From a checkpoint of a small mixture-of-experts model trained on Wikipedia.
Size: width 192, 58.2M parameters.
Experts: 256 experts in each of 11 layers, a shared expert of 256 neurons.
Below are experts of layer 6 (counted from 0) of a mixture-of-experts language model. Rows are named down (a neuron's output weights, with its number) and show model dimensions 0-191. Each number is 50 + 10 x the weight over its row's rms, rounded and kept within 0 to 99.
Before each expert's rows: "raises" lists some tokens whose logits its average output raises strongly, later layers aside; "comes before" lists some tokens at least twice as common just after its tokens as in all text. This comes from a sample of Wikipedia text that the model never trained on. Tokens count by the router's weight.

# expert 25
raises: " the", " this", " their", " a", " what", " his"
comes before: " the", " a", " his", " its", " this", " 18"
down0:31 45 58 54 47 53 51 28 42 37 57 62 51 50 60 56 41 49 58 41 59 59 42 58 36 51 49 60 59 35 56 35 66 48 50 54 32 56 45 53 53 67 57 60 46 51 52 61 67 67 49 60 47 45 45 54 35 53 60 37 51 48 53 37 54 46 71 34 46 57 55 62 52 58 63 57 44 44 53 48 38 52 38 49 64 63 47 56 65 61 46 53 43 71 58 56 57 34 48 57 54 63 33 36 48 68 44 57 78 59 55 49 49 64 41 56 33 45 58 43 64 37 50 37 42 58 47 37 64 53 46 52 52 57 41 57 51 30 63 47 39 44 52 50 56 39 65 37 66 42 70 68 39 60 59 42 51 50 58 59 38 50 64 28 63 40 45 58 56 66 44 54 40 51 50 43 49 63 34 46 55 35 40 45 44 62 69 60 65 56 47 40
down1:70 54 43 39 42 74 47 48 44 55 50 47 39 32 65 56 46 40 48 54 46 39 41 57 43 62 51 57 47 32 73 55 62 38 46 44 57 47 44 53 44 58 37 46 66 57 57 41 41 31 34 51 47 43 44 50 49 50 51 60 54 46 53 46 50 64 56 70 39 38 57 46 60 45 44 55 55 56 43 49 46 44 41 57 62 58 49 33 52 31 48 49 44 50 53 69 59 57 55 51 41 42 62 46 60 58 52 60 55 53 58 38 53 46 47 52 46 37 49 60 39 71 46 57 61 37 29 41 73 57 50 36 63 26 59 42 29 41 50 56 60 50 48 60 50 41 43 61 65 70 52 63 66 55 37 50 47 59 54 28 36 46 52 46 48 62 56 42 50 42 48 61 47 41 31 24 61 42 43 27 53 47 36 47 53 47 61 54 50 73 60 48
down2:68 71 58 46 37 45 58 56 47 39 46 41 42 36 56 58 31 59 52 42 51 30 46 41 58 46 54 44 69 67 52 35 35 43 45 46 68 59 39 69 47 53 46 46 63 48 40 35 49 64 38 28 38 56 40 43 55 63 45 44 52 47 54 49 46 50 52 52 50 70 56 40 40 43 64 42 41 50 54 47 64 53 35 53 34 65 46 44 72 46 53 62 42 56 64 44 55 59 58 75 48 49 66 52 34 67 59 51 35 37 46 51 49 55 44 48 68 70 33 50 43 44 53 37 61 45 44 43 53 69 51 50 38 69 52 61 41 51 54 56 56 64 56 48 53 38 45 51 64 59 57 58 53 61 52 68 54 61 35 47 52 59 47 44 48 28 59 50 57 51 38 52 70 51 56 68 46 44 42 45 39 62 53 38 37 61 60 54 39 45 57 41
down3:69 38 51 58 51 58 38 54 49 59 39 60 67 49 68 52 42 48 54 50 28 54 48 59 52 38 44 50 52 43 41 20 49 37 41 67 58 54 24 52 62 54 57 58 49 37 56 46 44 36 40 42 56 58 55 36 53 43 53 38 61 53 44 60 47 35 58 30 48 47 40 71 56 46 54 57 62 51 49 50 49 42 56 61 41 48 33 41 50 41 41 59 46 48 46 60 57 41 56 55 51 52 56 62 71 47 55 52 46 62 50 54 62 34 39 53 56 37 57 76 46 61 43 53 57 35 59 42 48 55 57 52 25 49 42 51 50 47 53 51 67 50 53 48 44 58 30 48 49 42 62 48 62 56 65 41 71 40 42 45 38 32 51 61 66 45 73 52 74 52 44 56 46 55 67 64 54 71 62 66 58 50 57 49 62 54 42 50 41 53 63 60
down4:45 34 30 49 39 46 59 64 41 51 62 50 58 48 47 47 39 59 41 50 36 57 59 55 54 45 47 38 62 47 59 56 51 36 53 48 49 61 34 33 47 46 30 61 43 47 55 30 43 62 37 39 37 47 37 56 46 46 51 47 64 53 46 62 49 53 50 51 68 44 51 66 73 40 59 57 46 47 33 41 44 49 38 49 48 56 50 52 47 41 57 65 68 38 65 66 60 35 45 42 33 46 48 36 51 60 53 53 37 63 49 49 72 46 49 52 46 45 56 45 61 39 21 47 58 65 41 45 53 38 45 59 34 44 56 43 43 52 49 28 56 52 50 47 55 45 50 61 62 51 45 31 35 56 42 47 52 55 33 52 73 46 38 68 67 52 41 54 63 65 58 64 42 47 50 36 40 28 47 47 39 46 58 62 41 62 29 55 37 44 43 51
down5:46 62 69 47 44 39 45 52 44 40 66 50 44 58 51 71 42 46 51 48 71 60 49 48 52 41 28 55 50 60 62 57 62 57 55 68 48 44 48 58 60 61 33 46 39 47 65 48 33 40 45 59 62 68 64 42 71 48 59 56 52 56 36 39 43 51 30 46 52 37 60 48 48 40 46 54 38 52 43 35 59 56 46 52 42 59 55 44 53 50 62 48 48 38 49 45 51 32 37 56 39 54 44 45 55 33 55 46 34 58 52 45 59 33 63 38 62 55 59 50 64 52 71 46 58 56 44 81 48 49 53 48 51 50 53 56 59 55 60 35 60 50 57 36 57 58 49 35 61 47 34 52 44 41 58 63 44 36 41 34 45 35 58 39 29 35 53 53 33 55 50 42 49 52 30 40 51 54 47 54 71 55 39 49 43 30 57 39 42 46 61 34
down6:83 52 43 39 50 74 62 47 35 53 51 46 35 50 58 49 56 54 49 33 48 58 45 58 70 47 45 49 40 45 35 53 45 54 37 66 40 57 67 52 58 50 45 59 55 64 40 30 67 47 48 50 44 52 44 38 47 49 47 50 49 46 62 49 47 48 48 52 52 24 64 40 34 67 39 41 54 59 61 36 41 37 64 51 63 36 55 63 62 59 56 69 73 43 49 47 47 56 37 62 47 45 45 29 63 53 52 49 50 30 37 48 48 28 47 52 48 60 51 41 56 59 45 42 52 48 43 43 46 40 44 50 46 51 46 59 55 51 58 38 50 52 63 68 41 54 45 49 50 52 40 54 50 59 47 46 61 52 52 34 49 42 36 39 66 58 71 50 53 53 62 33 69 37 59 59 49 76 54 44 54 52 64 48 44 72 51 39 56 39 48 63